config = dict(
    num_hidden_layers=10,
    hidden_size=320,
    n_experts=32,
    experts_per_token=2,
    d_expert=576,
    d_shared_expert=0,
    hidden_act='gelu',
    moe_layers=[1, 2, 3, 4, 5, 6, 7, 8, 9],
    router_score='softmax',
    normalize_top_k=True,
    routed_scale=1.41,
    balance_loss=0.00328,
    balance_bias=False,
    init_std_router=0.0156,
    lr_router=0.000214,
    vocab_size=16384,
    norm='rmsnorm',
    norm_eps=1e-06,
    tie_word_embeddings=True,
    optimizer='adam_hyperball',
    learning_rate=0.00621,
    beta1=0.9,
    batch_tokens=65536,
    max_seq_len=256,
    train_tokens=789700000,
    max_steps=12050,
    dataset='wikipedia_en',
)
Below are experts of layer 6 (counted from 0) of a mixture-of-experts language model. Rows are named router (the router's row for the expert), up (a neuron's input weights, with its number) and show model dimensions 80-119. Each number is 500 + 40 x the weight over its row's rms, rounded and kept within 0 to 999. Numbers have three digits each.
Before each expert's rows: a language model's description of what the expert responds to. This comes from a sample of Wikipedia text that the model never trained on.

# expert 31
Function words in running prose, chiefly of, to, and, in, with, for, by, from, e.g. "projects with the locals".
router:488460597524533512496502558480435504546532503430536565462513496477556582414539479450505527509529500479459542413519519510
up13:479528463482490590584477561518503533523496404437555517447448563542500457522494454560492483493446471493451534535493450506
up14:520548468500498439528495515447568506512423414502515526554470539503543472491578525535485483452442441506497465530475426435
up15:529508575500507512477560500518454473587523473436570539466447550564429473490505532476525445511481489456484545524489447620
up16:524538545494527453530526513463508484465505453464509456486493493516541528509469533525481433524472520486527546504465479534
up17:609467473449544456629523544496476471475458528454498471563490538492498492513417510557533524514414487581386470480490418524
up18:459534477525525511560479432526520521545440479495507517534481518565499526537521485566537491508525453471462476420496476514
up19:439459516486442522514511505464518451558525526500519570531530509424531532518491567447498548513479487494486489433382485549
up20:429499449531487545539577490522528452502547454499519554492566482517500432526458545523529550495496448550463457534429518573
up21:452468515521486579516592481549505503473439450470542564466561461486510443526508459515572518475476491530471437539460565584
up22:526465592492463528424534436460526496454513502498503489452516452498484529517481464499552485487497518535593512560466486494
up23:483539409482518510509498529509524476417511483505568530581535451473528475493528520433499463504468528477553448487473512480
up24:495503580435480540588499488434502475520565537524538596417493507427522479493466450558516535547527495531411515462458519553
up25:538518511470434556526489512395555496557526505540489456444625455557523470466532455466453552558569482557428478518479538469
up26:509529460473541562505456440561518429594517436498495457451567515486438456515478581547501505538414595456541483518491509503
up27:500543499519526445454458522463469508539573525505529455474505518449469444506468506466457528519528478546528551525462537532
up28:474535447510457456513467475417465447474511602498516421454492459501518578482458479524465538475523480540513506472469481534
up29:516485508501488519530455498445503559484506532503476534511522566493440526458507523540509442500510403515563495449507463512
up30:501477523515427516573438523538509472483532494518597458555561484482485518467503459510539483542469461482494430464523472498
up31:531548483551497474500460442422568522527431479546515459523539517490462498521532502539450472518485513438532466534340501441
up32:411520536508501534496536467472489507545525465471503496552440577494517511527503495483515525545512531537499444632552551462
up33:527580461518448542570435501511489441498533491464523461515504431524493565525516513505414507536542439467497476488487453401
up34:540536497403491473520454462459466439522521495467554442495504438445532500513486575524473512497539529519431489444517492536
up35:552517517559500512459507526530556466493464575536423515479508593538509517478538507502503520486513487568478458516514476517
up36:417505548449441418505525573605538456517566511517529580537484526551479484550523476505494427586514395488481487445490458463
up37:501584532567583488501511491499539461487498545570498446548502527519505505561455534585486545524516483505505507515482523514
up38:514516471497509529454465524483473439497568477479434514504546538505483458529463567474474540562512432516450414489458512512
up39:612488460464479480509400441541539485487459512504554526499490434477467468534512510513507495537515448515549452525474486569
up40:458514570505489506534446498512499464433526492466457432498502517545442430504538471518475518498517514493463512518444555516
up41:454495464420512529508490546522492518463511427458523532588499483504518508475456555485474483490579433563524518469499514466
up42:554537503557523503493497521413510455515486445494502457518510572590485532471466486556516497479505504542574519534490449513
up43:478452533507481460526544515479563489432523465539556491525503452515510453483469511534512500473410457496524444453412523486
up44:562463551503495448532499509529507447581475478502449509602556460577499425567535516432525479514518520486493498522503476534
up45:471493513444468417574513463506445500576426590479492491531470457470494513479428524472449519513473475512531453478457462464
up46:501480535553477472494513549488472509510430530502524436491482554574555482483487588522561493433488521497506453470528434448
up47:436603497555442551498494441442484501541514526579528508507491568492492525516467452437483557529487505476513488499565527497
up48:514473461508422502519449522482505514514535544516520553520467459413478434530484489490473463436467442490529524560509475493

# expert 0
Finite verbs and clause links after a subject or comma in running prose, such as was, is, were, he, which, however.
router:491429545525484471504536433414493530502458501404559486546448440469400528502526532475506457469509495515543509479472524530
up0:499558537469536549521536498534488451498465500450573556475482467443482554481500558579473517525516555464447451524532585529
up1:458529542506501585563490452517524492539566488471485595481520488465469514493552487429418451458544533484518520463469473534
up2:549513510462521406521416533462479515550492529462468454570490489496574510481526564471464550521465462513434510483486520478
up3:551511448468452469454481449544550446503582545525528475598556592475510524507572589522501552493426457500491421426399385467
up4:518552515479505521533510491480513458528544542478554551603454510475485536488530502533474509507507496530450476547578485519
up5:433488551528531509494509458434517506570600510452495504463529565495507460586525505491445501499466525500534499449560507537
up6:541507553518446439517536519502434546487436534500484491467492476557560498476552418560493499563491426473474457492473412538
up7:533482440522467477527562545481522503532476540542504551574528543522498485537554441506451553499490522589480525508525526559
up8:445526453554457521487527494450516462523501505452552534570490496529491528522473534532543495588485516508479509477549503529
up9:537533518442531546536500517539463456478520499483532529473497517508443462537489553518552583519418550540475532451575557514
up10:510495459481469542518502512528448456523460463548516509480520494512546463472489526479502515503492485487497472513443489554
up11:501503548547488500458465521487493496476510557498445479401500481531541461488467467488466549519441481552519415502423516439
up12:545545414421491404527535485503482413496506512537573486507437495516459542445509485552497536557447514591474481465429516508
up13:457485561531495487528518553515496524484503574506523459490491505573555513389496495552448554508515508529503425481443533470
up14:459525496548485504534512518510559491497461444480506484550462569527488482501475472476470489518523440529525503495501479439
up15:493520476486488462514454451513556523493434466529452461563526512531494489619589470507456473466528561518450489398441508470
up16:475514513543487531530546470546549517515502541559490435538473521555558495570476593493504534472426423534454489435518489513
up17:554557490535501446513508478484572535470494457566500459501534464478467549448506547590440494514529563510516450505401527442
up18:476513534517420484536527548484546527473479566579510458543546457489509526489457492454459455519491561482493519493433538386
up19:459513505428455574543498497525515448473580538533524533470536465468586575537460453515505549554552436555519508450440463564
up20:565463473425463483482518513494520400578506508476549529497428475521496512506546526547467480511488501509506419464496519508
up21:490530492475449509533503500510523486542529499521565634475535429425487465522478475446528441499543565500537547461459528559
up22:528539472449504472502519578476497536535556615503498514517506519502539532485481517492460549563537497482530510512491496450
up23:423526496545494539510533458442491519536537463446501521438566560505532514436469551551469501478449461494501546494522544557
up24:497477481521503483492497471605486423581527522476485467468533503496468473549470568494466448463440412450567508523541509521
up25:418462445494499457534481537489451466545491591516444457532509473457531560476592526518542454538492474490485478543482458488
up26:525583521463474503489489533455430495512482555500614477527429501479428467483494467527543534504487569478467447549456520587
up27:574507565532482451479533457532431513581523558486500492446447542590477516493608487470500444474567436515559469475586492567
up28:538531508477384572498501474492505478446466572469542569479518507506475508413494522561505492430514482525498543512438514403
up29:525487473485436481432544458466536406524546542553443509505485518579542529480518462445524508582521518489544481596402480535
up30:540518422526430504496457512501503421546591590477490508496508578432522508469525471557495525545498491487461470484549490618
up31:461529564455493506489512521478547491520481493479489471516514543505488588489463544521479473488456462493484468465528450529
up32:524491548502491495498578562494561435494441571527531524465465488468432571454552535554427465528454479535576536563522529530
up33:459512542452439543462528511546496401529478479453545498536461505495592474503472456548499442508484513513596456524484429485
up34:469532497433468484488486486480495463565432524497577501511477458484539550446561540499478500504492483535505420476493495474
up35:545486487475507519519470499537476497512546469488545422578515512425515429553528563562450517507494526505410493502446425488

# expert 22
Endings of genus and species names in biology articles, e.g. Melaleuca, Staurochaeta, and line breaks ending paragraphs before headings.
router:487434462478461470490544444552491538431466460533560537521435531503475457573471538520582478425493500558391472458500476573
up13:534502514473472534489496606541523474517453489456535543510475448594442473544536473441495512506463457485561537515467496526
up14:565484576534493516498420518553441511581512568512437497534543545506522524483552440543550533481447535518534362528518437515
up15:533507491473488442512461502452520485528554558558498478542481459513466494519487559520535506553517489504488471438525497459
up16:496504534409466443470483498551483476475495496458550470515510492506494487562572514420546502470504542488478473494516433486
up17:459500497563456536497484517495505474594507500449518546485541478503527486461479512485456553483516567487442431451501530551
up18:515534511457454535515543455456466498437521521543495440460486518497483493487507500527424530562550469532504446494455526527
up19:492511498496501495529489540522521492522466495407535510539533416552572479528584508448480448525467425434527580579487482564
up20:487506507538556486469457529492514544544556567493441509451473496491509488388549559459435515478525486498529436478497498452
up21:455518469503518476482452478503437501494470516472446470543468477493499510557527538458503475492547483503497587544530496474
up22:535438514540481580438494512431533532536565504481545510522552514498469504553523570553484527493509496486516449469509504504
up23:466522444462471477479482439534504471543447490520503574435503482454543443548524548583535521542506449537479502471497555476
up24:510491520530495508531516540427488505474417529472495511456486492505435497463516520587516524523440540494488467507456495514
up25:447531572535533552496556477509562484494516559469541473557436504491477526473478532455468463500522528548496472547449449509
up26:547523522449458485521502528462443513591502487399536567491590482498541453452473461508439470463457493516555517544469566545
up27:495536522521527518473475544522577491539546567464448495496511505497520566504471453497485484464505482508490549481502543586
up28:483458517461489538516445493491548529568499509469487497468471453511430509536542499496491466422515471564443427522482505542
up29:473468488536537456456518533481489524467482518459547485561468455459443501477478523562539495507454484526462441541548492543
up30:429459603515578476526522505522464488536415525449519533506495616451482551547481482486488502531490498471512576490494495445
up31:480488569456514577583516512537510497502516635494503542476506571556483501522462488482469494477552532524523458436488523470
up32:529469500504490569434487548470482533522507475463478524533454535520502496448538547525519451489471426489425479487527515487
up33:521571455482484565500500481536534486535495473510460503553440517431545487565520479519531456542454522538470539530612437495
up34:478431526480399481542557502506454438487543522521568530579524450471452489459495486536547516557495475508476451548524489597
up35:503554537489518484531533506471455504560561453498457465537453530456480477445465494528548433541526539543422419352515517500
up36:482504501474498437439465499460423506496478525535507488478490501494489467529474545539464455529437512529458491542493576521
up37:489551487519476532497513457467501483492468504461518519536600511497513530529469510518447528475559471431557479470467424500
up38:557611485441461491480445521512446470474515492451517514499455515497472550528507523513453564459508468483486559466408527505
up39:459483495526474512583518476462541472428473493535519538477533513489480460426536576596515487519512447513531487482487514490
up40:468540492513465475582448443483469476501542522466516511510476455489504500528519555495430446490513495529464536429477533472
up41:495534470551519602554490507485530499538547510541463478527498449499485548451501517439533532484448515490515590526500529453
up42:459528466432473463482535504456558478571586629503516548452456503418564535486513538538520568556551515489547545485472442580
up43:523438571507438524498559547478502544539499567452527483554505507515478488531512531481574509505428466613497468567572524491
up44:558498524512506486468471486498483490519532506451495468520497407497557483523593568441488520509528468480488557481584477493
up45:501506558583420467523531503542505526498535587548505490588455404441454482521530509524498509516477520554483460516522472471
up46:552500559511445486500461462491496531514495480461542508535534510484529476497518516568514431545473468521449484394467518548
up47:528515556522469486526430450442423481515481501532540545476458443557418466469495551547449526507440521494465402452497509488
up48:439486520481465460542511560501508525543473481457501500539544502476451504446548503545557474501492446461493531541494545519

# expert 21
Month names and time words introducing dates, such as December 1970, since 9 June, In 2008, in recent years.
router:502511432421507489521522522533538577519445509455513443490433478504529439413479543518467560481480497551507537475507500484
up13:534562525495499483552453508481514431539504480508630509479551477493482517507520546485464478521547481505482501514504575460
up14:544477478508493545506518479458435449490538571494455557604563516516530479560499516516509568522432450516462538472514463457
up15:499497471523452557524468506539485458555507507417482548589493458513414459541515524474472484500553452441490483548475513555
up16:520479528512537466439521486494527533459475499452480506554535536465547494507471477546414509519476454519482521519460492472
up17:537492456530427472488448542494510507498472594448535517492508564521512509463540525560514462521550529442514483546453434481
up18:441463496512503491457434489534445431464454502516585508494547534446474534505479424583529511537440455416474512573501548485
up19:564491491560447517572512476504484490535463544491485504544512482507431443534490582483527521530478493461506557494558491560
up20:460493561467451469552489504447430516481533448496526480534532527494512509524494543483473522566515490486584491455466485525
up21:536528579453422528517422508501493507454579485454552523508519513482498474496486581514432484526455479502518456407474504582
up22:482579480503536527519526445500499489502461505500495510552463457495448538516584455451515507562539464491531529491465506535
up23:473523492549512478471463492529481457527469570503484468485482433567490507506504586517460467574510434456532505526499497548
up24:476465526510481546540473563468447465515479429572527525516538395425478529488505480501444497469525471542542502405474488607
up25:483508519549475433451508515456558489520457539557496538524487558493462551485431506561481501501545425459470479535446449513
up26:465473500563403508506511526440461494468449508464504498569571491546500468511488466546525476532488555468507494474524529566
up27:475576531518491466493519522517455477539511520495505569479476543540468515599531497566489480463450477447575535527435446485
up28:459496457465489470441486564463424515476502455435464557500487561504464487564522546432502545447561488512477495452443524490
up29:517508479504413542559540511485405468556458560516528498426530501468459477541586574498539440514569483445465455468419481488
up30:519473430581457463538606451531498422497464441444525460487535418511509492499467516460508519487506501488482532519566513534
up31:497428533493501460535548480498486467553568571545543530540542432433471469515498552519527521520460482460514484450534413560
up32:493487480562519424450534523499515446577462483513497485462454485504500569502637476427500503502479523498488515467532519526
up33:485483519481514450525473567513573493423524495476528450552505533509479520543392482516418463493564477559484476458471482469
up34:516539488599511498466526526499503496540492572518506448526508477545371525545487455486495529578523493496472416517506505572
up35:503467557481503548501538511454445518505575455499578471575479505462537469501504516457436461487437461497484574429451447490
up36:538497433462453479582527462475482548480443463506545477557435531533474492467569590469464509522461423477486441527504429542
up37:455542531547452482465483508505484511496452487527451495482512502485477519513554514456460485464510400568500467454445493514
up38:418523453556463504495463488561458413481473536482506524538463527536471460481568529520478496502429516489500520493405541523
up39:474430540514497547563531557487426461542541468510527480488542484422523509475473543474437495477448495474454499511538545498
up40:477550465584502489528427502485533511636521496491484554515525494518493517481491458530435478481478429468511492477511507572
up41:522497509498394513547518514447480406468498483497455486581445481499513455448497477505498521557506473462529478523439526518
up42:442509511491507582517485553454480515525549579393467455442488514457560528389492491585531418432543444496510441543433390505
up43:584659546485494454543518509507496446480507518430521430533506512545526481507555484571468499555477496503489461496475500472
up44:494540458530489481485494516492459507504499490548506574484480482568522540518499488434533576538495472473553508460517505534
up45:453503496483482509551447511430444463512535516499487537479470535498521507496520604550444493512524539535498448458440460478
up46:485529506486546484553553386514528511473460536541506523485445500549502481467521518500484497491498495467535514442468536518
up47:552552529464513586456460496473606425431538556508517505518540527465506536522443536489482473479492562504453533556469519525
up48:454524479478486481509439546452544473465538466472503464449497471495520485485512532525463457492541543577467484472488480493

# expert 9
Digits and capitals inside model codes, plus closing quotes and parentheses, such as AXE-10, HDF5, (APM), "doorkeeper".
router:496435513538489437541532521490388499436531502496548463431522523514540553544578528541514476480526529439427459490502433478
up0:562444488534479478464514535475501451444440569438533557557538474458480622519519550558554480529448478439510416537537448469
up1:546496554491475533541555441383601558514487483463500496465524497554483549450458464410448511484527467497485475574435562465
up2:521466554472502466584520437499466507513562505472513470474469419494431492597480568468503447511514506464460479451502447495
up3:563535528482491473505508460522460407490432506546536568568474527515548512535452492412474474526499563557434521543524418469
up4:446546472504520483505540507486452471534528557456507514477545544465501524460529435550543491535503552529530542518500433561
up5:537488491467472504531558512457478464476508442531514551511553427490507604473551505463480446538554512521527501484485485508
up6:483520573517457503479498416488467462522420509511544470514479517506478501462543447439498495608515425487484523584433480513
up7:501515508413519456548489511527449375510492500527547480536581486464479547504404539514494469472408483540422522572480502499
up8:461507507568454448470530503474494457558536504456553486470513422605463511515519525472509401464462422505454513469509538493
up9:507488477488462504520528547513456536556504499538473504539513446522482493472507478541485448491472533543448431495503528564
up10:540512499455467530514515463483496406524465544456527549527530543509546549427482479520495451574447505424562531561447460517
up11:504499500484382518571488498526515491537504538481515516504554450434452507415519482478491495516440522455541469565505520514
up12:506520499496535486499436470572535511485529479474544461564519482577502488516504576525558511533504514470450486537467472465
up13:481599557522461537572510527465451519547475559439545471494487521577421498497537516499562509474551530475533447535511531527
up14:465459475410500490561548597493461470514485533510590583546530439475434538455484526529463463509463509516503482445528479532
up15:499608536519402571523491513554575525513467486509527557530539423478461535499547527476467416509499442566469523481530452462
up16:505534558589484493469506459444429499566476548547507436512499463508481563472531512465417538509477518515413488508419533489
up17:548474560501402527484518463525488426519491555529568503466456503442556566518543522441578468492511515496431536497577552520
up18:559515589501443496517619566486532456521548497506501522504570507432477533555531481483423456492505482516461498438488531570
up19:523489535521471531486479585547475494533470476513523518466504554490470550493533562554576575497481501568522475484495519563
up20:473483474527499501500459497513418473504552485482508505483482466441527488541416526549476533480495501552524503501445555542
up21:514408506554501486556520492492520502506504543481523498517524566485408495451577570523449540470523518530547481477510445523
up22:535477524454522547484457386455438533485478609466484437553561526499509521564485537471494542537545557539445467494503416515
up23:589514495494537454528481490553549438505536464471530566463535465487470586528439496550558438500553485482440449472407539558
up24:583460467469495571485478494487488474504447544493482506505528486508499514491497533563543534494543531483545474527444519490
up25:539504397477482496515425495509487498478453523517533599518513508568507556436441495467521554551564459529471481478550500534
up26:475529560508436436490479567429508463544501483474510508486441482572474464500523460512477524566499500511558442569531489514
up27:553553521478512532511473468450465425523429514556551520504500564477510565479537564477498524498489502482516521441542558494
up28:482494469456439447557469434468477517502513469418524547511556448507506422483564520451493439479468515463556466490472507532
up29:453541528524494539562460559544528487542584521540412446513500444508512558469561508549441506516476555469545447461490530523
up30:440455566524441432494510458476455508527542519520609550509530433468518548514598494472477542447525484537438516448542459491
up31:477482473463477418480499493482462425516567439441515581566527482522480568468513511524521439444477557546539519511445515427
up32:465525448530502484516528445567470418533477520430489623483512458490497564549540516482516513536524575552469572529504477481
up33:512513485424416509536547443509423426525561478474530542453550474398550557536409492537473518507532521481501478451478432556
up34:427507468481496514475525500451473537481522479508484542518600503555512574452563540474535501571473525501518457481465456515
up35:451481531498472505468531511471444552516489473414503570454502476526456487544537519470520488446462493533459437463547495500

# expert 4
Single capital letters starting a name or heading word after a line break, pipe, heading marker or parenthesis, e.g. Dzalamidze, Boulmerka, TikTok.
router:504564526553521542523554447464462423474489500479507453465467574549518509512543556471357511511554402480486497543442569436
up0:490455497443451433579444494487493379508562517522517489476492466473482497451523503539450529570508586549456438468466454486
up1:533521551528500521492462475520473504533538534504545580484527445486465453515488473499486464545564557436452493487529508543
up2:537519478482487468571483507518527544524513459561459514557570464486495522521502529523544436525485484506445564513508492523
up3:441442505461425467498484493456482418547576529513577480404464472513476470471488495490558513546426542491596490515411445550
up4:470516455471432488452453540451415464539505498482525513536479482539495515448446450524420520566463516523523498477405515553
up5:463481496509428470431501500516423501528353516553568441506426509489454589493466521454467595577479511553577488435461475518
up6:516519533529553540527454554477388603432474522498584508483535514529488522541554568527457516521539487533453498439533483531
up7:504514535496482485446438489478524488541488476455457482533524501486430519476452495459534459552440522534529518471490491499
up8:547548493484429445474521497496542505535424556451515604460440451530452554447470481541502549472486508400485463501518566484
up9:550506505581506535516430489502490490565491470444453515472490477484537508473462497532491580558489497480532525531445473549
up10:506439471587406445500446436453480403489426552486475475474481499478485479426533515547548512515475487421455461492459519517
up11:504512456513473448482543466473479511500496542466465503516536492567457496402463539561520532491507537519558484456520466569
up12:485496481581480439510513487463483582505545435467492526519396419545494502431421477583472499485490561561517456491529481519
up13:498444512533466460594404433442415426490467528459466544444483483471438497463537520537543484513500494505504418489473485492
up14:573446519464434481529518510441558463563521469484491470503492438477481527543575514457509513505437556565595399512532484473
up15:558523523502440447524496525381562491500483547514503517483548420531514490467472437520515470546501500493522488489490549465
up16:460509527566498512488409452466477507497467608501568531458511462430487519498478495520483497482527495489413501546473491530
up17:471496509500525524542528480438506473542483525499529460442476416546544546443530508561509505527554424500570495476388481459
up18:529531427540405501423479543529533438502499482526518443544453542459502507493501508465532480494455479515550418461406346521
up19:499432515444532578565451484445548456501443491387530420457497504461494434501529553497419498583485552543553528487522447503
up20:486505464442481445542479534510502482527543566496445500486505422504482498453550470503500493465421454491590412507506527456
up21:439482516540487506488498477501447506480512495483517562445478459533509522464455503450437475504522505453430463454488468517
up22:528533439498439528542503464482481459504459537505515600556456504506510548488488499518518528543553526518483458563497492482
up23:463507517522458470513461503545504495602458510455499480434452458507485445449490485512459511553556517542510400492513486506
up24:473559511508483528554560520541474499541535537516492475483448466491515505469482517497447473579499477566597510488485451513
up25:520491482493452535524442568451470516436516551440590508500458421481477553429448483473432514604512598484525407453481461483
up26:479549533552468548434498569487524477511572531537494460544457474532526501499492508462553505603518476501546532459500510466
up27:504511480507485533595489449507560531540486526487465527486489451403501491486434529543487511491504503615538529488501512464
up28:505436465434446483507510557508440398536479500462580546598504486430551524551507435524565498496429504476486532448484458525
up29:477530519403467477516533481427485463455531606462531473466514529458512519503415500542497446555464490540470561510466503512
up30:435515495553483461473498527482470494493471540468504493468468489425334538522453499577438514536491518571491503485509491548
up31:495402504475462535502516583472381476514511501511516495428505433491474514479431451543538518501474434450485433539544510508
up32:423499492484436523506604525542521484535443583456479506491495475479471487529542497491498430507499488473459505506460490510
up33:465540567483449476468496538535449498549619455554456490474485496472500512468507592458541494568405535498549528485499412489
up34:503557517507523533407519522485524470466473493495516489515490559543489551500504509480518523526501474546496434431499596475
up35:488469553454505457518498531546548465497498481395493467467572490487507522499471542529578487495498456468465479535433463507

# expert 30
The, a and opening quotes after verbs like received, selected as or titled, introducing awards, titles and notable things.
router:493512502525564464487460516546505474497545517457555459511532455497559472459498580472518516452458461449432502475574551465
up0:485470593559467445573455499543495530490416524488503540410499532418493556542468522500453496517526493476501504485487480510
up1:475478521477482438600497519460471517465557496537532444425485520514413499533568498490538424490463465478509482455458531501
up2:514483527445482426532484559473438469523532572452545509560554513514463505502529465488500377554458475548505524461487531484
up3:440489550483493447534460549563478415532530530513500536544475441507526491476460519532535474521474387460513459575463462527
up4:422478527522520469484519466463465483489452520461504540495501507493459474466508496539499444489500503536525501583486490465
up5:523480591487494493449400552407475482417605540452467546464502419548441484521558497448536439530546594519521529473510436576
up6:480484498552505432538507526476508526535448420515566473487494482437415484576463493522551490588498526550535494563456426569
up7:593542547559406463467525454433535458519531441483497542496519537530515522505512488562517502501389494475507458462535476506
up8:578495559485502531520543519497502553474509480450542511519507483523489545519580457546600506484510467516463466556464525449
up9:525478521490543535511527486561523453545541553469493476544498416498480459504507559476499443431496440526512541497447493473
up10:481484504509516543461520490538535488501492489522520506527488484545492484495535556659444455505437499546459532429551524527
up11:506468494554526539596531532440509406468533452501571520440465544425497508535472511591475513502483450513487487453532477517
up12:474530518488512393516441548510551501473495543472510485514531507463533518554458490553508527487530496501423456454512461453
up13:507464478478506476555445542502522547496536475409501466529604559520475514569490555498465516455501505507428451443441549562
up14:494516483505530482554529405483508432442541495530536489538407499471486502487509517507482509514470545483549487448525406597
up15:468498506522453487558530525500443478427518524492564528531520503532439521518506475504439459509457453474481431413544558520
up16:548496503494506514519473469417473518569532454443597566424533423471454463532407430518456535555555482475474497533486483543
up17:500459493526514577470536521463461389507504570546481493476487498574490445512541571527459546576433490531534517497474491456
up18:490611449431434498499441463528455493508483511367467462516486548445507587493499473502515483559469468444467479468448537502
up19:600511561490435492487524486512533422509523483420604418550473510516485467481528553527515477532458513512520459501481545559
up20:507543544550496549549587538567496452500517496455518562445515446511524500486484504515483527566412437471441460475536464451
up21:521508513508482565569476528511487507502544537415460596452500502561482494511543559518452435523482549526444474425479472495
up22:477531445470525466456422431529541523496446477470493510445424499474443537534579466495467461528506446534450486475471494448
up23:458484498519477479567470426489459453451577543489537477475549492520496514462558545519510511556475438497403474537480513478
up24:502479488450502460501490517509522505522481529479505479476542483439503503496466504586483445540418492514537461534491529526
up25:526412472507487540433540509480534490499438495491485492612502508480508499541492524584519521518480599494489537514510488587
up26:426488489508488499510538548456506495542542507469447430576513494459517465480518525531486464471614471564579497544507407535
up27:441482497519484515419460518483466595558488522458468482519440548563477523519528514549489464533518454494555553547510513494
up28:561445497541496476536553536477535405486510531440527507502535530483493501511463548523545473491446501524456490512481476521
up29:585517500495487504539513574423487503563573474451510475485486453465549539549543514463480529480420417500461458525498442472
up30:487504511511561465556515479474493518522534526489495469451522551486471496483533451536603447480507569535524463523494430507
up31:551518495510519450490533445477480499539553575507542491473505514429463584527463491454470527515518497515526574528408549568
up32:502555508577444609546506464428500534557439585511525469499464524555480545436569468459515473582556490536459505519486428490
up33:545600547507470525526433437496534515514464482452516515523498510503500527495475523486483434512519533506549438414444517519
up34:438526551528500431540515470517468513513436525546499415528579586488499502534611474502454460487461594547468506487467479480
up35:527512474481436511477483515522494440578477524483493497544498484557462504512543499558518511535518481546487455498471480615

# expert 18
Middle digits of four-digit years in dates and lists, and wiki heading markers, such as 1893, 1927, ==.
router:562570459501526547549459446568534442419568424517533538517589536524467573530558500477552454522461440493510527447480489490
up0:466589533485541500542504480566469592490526467436506523534510524538526602514471493434502482473508500508437473462535540550
up1:484496606496538481555536480452513543517534490545534470469554580506460563508464514513426582491484449557509464538525597463
up2:549562473530531492500482455461480512519482524512549552597508477448543505482482521544542526501532584442539520456577492557
up3:486541505566530450581436470514473507530461504487544467495446462541507506546492541499448505515429435556541447534546479448
up4:538442472514480466413484554442475568508451516462516465537465552458514447519523500481445437383495478551471522502501475538
up5:488554537455497507511504543522491528498518520472527551502568492453515519497456522574483472492520454527441519455487479506
up6:522512561510501468482520461509488478466504532476485528496459476480505497543523433563514495541520409474409473480482539557
up7:460521519453454442479461515506535558534492481403573518483517500525474516512503534540447513543468524437420440495441540509
up8:486494543445509477521472469564459544496497502443539616492547494485553522529540494520505568503512460492423509498499451530
up9:472499572523491464468580489467474503466509557533494538480550518477524558476441553465464456517492486552496461527456481462
up10:560529497542486526515545493485421582513496535487554516540536482520461501473406465473493584525466460452465456436595508510
up11:472525489526485540489538488506510471589467532496496450543518514491495490506417542481511443548513465483558487532461477520
up12:454474496445520542511499470486476499529482486469470542546553546428434559522494545478461452494557525525483533490543536520
up13:460500517485466533464539481510512482480467515495462461530542496560415504448480463508375485560541507491478452548449445437
up14:468530497450521503486456516482458522519488522377486560533524551494455488503482492486414544512519504519489504528477494525
up15:557542449559489476479483508470424549465480505493457480499501529528557602510527459497509567516441448518500449486487478481
up16:502494505491417488561560466481417448453488516497508529501522417537519533484444483515506497470492442475557496474473459506
up17:517508473551419525424506472527474474521428516537498432434483480540464558477488483524526529486529480474556477562527508486
up18:497528467490506498551437493459527535500509497445504586505482506481437547540523477581535433445548457495405472528520516461
up19:511519491543470477495564556500600419502517520504466463516515562516457566422454498470470483572552529553447495472497467434
up20:426495530501528559451512521525590469582516518510470484509446514496425572496488469533450457499533576459488416503523522519
up21:530463515482545524468540511504405560490491490508498484498483462546502449435557463513498439511530413498469502399513463523
up22:486560503508573611500494484462519511490516518523531557463439524510497549482496453561502519513513455501488533473455493509
up23:465475512525439427532548457508481468586525508470512473489467494458520511483483469556512461477557530511524465468458481499
up24:506440439498536527496476548493531519545508484516446439505509532473496558502478431464533558470566485472567507502449399432
up25:449483468599520473487483520448492506582493510466531467556500466436535448515529557561518564566493494479487509490516484464
up26:537493492462529476497425451481472480529500458428551587489492484530438500497526478504493542514489437440448485516456503500
up27:523508532474483531542488492508550505524539514525493538514477545475397493499471557521524507524453530508488479452468428542
up28:512495502580582501494517461502436598483456470459432463485463500508487464561543471524500546514522532500519514471495443515
up29:494544507466554514451485475503557565505497486532486549438358484511457500542512491511496514545582482489457500450537545501
up30:476525520512501533549515474518421427554500465466480540452552434521529487477491454553523509430507502588551516478545469492
up31:483467529531540474458518527438532523466459521537466506492564534447498525480467473503484516480458417544532469477510531490
up32:522480507485550582555483475469526490511505489495475541477525494520528485453519520603453518522503505501523504536487452495
up33:502483530439450403492511497476525459508490455493543432459519444546480439490473479479474550526531411527557474466443496467
up34:483481540562506504468441463539469508501544503456422547508467523487458520536469558542541445463497547486394444524513529527
up35:496444549536514476572507505486461514478409506482571528572541541375482490544490481545457559448474481484458496432531529590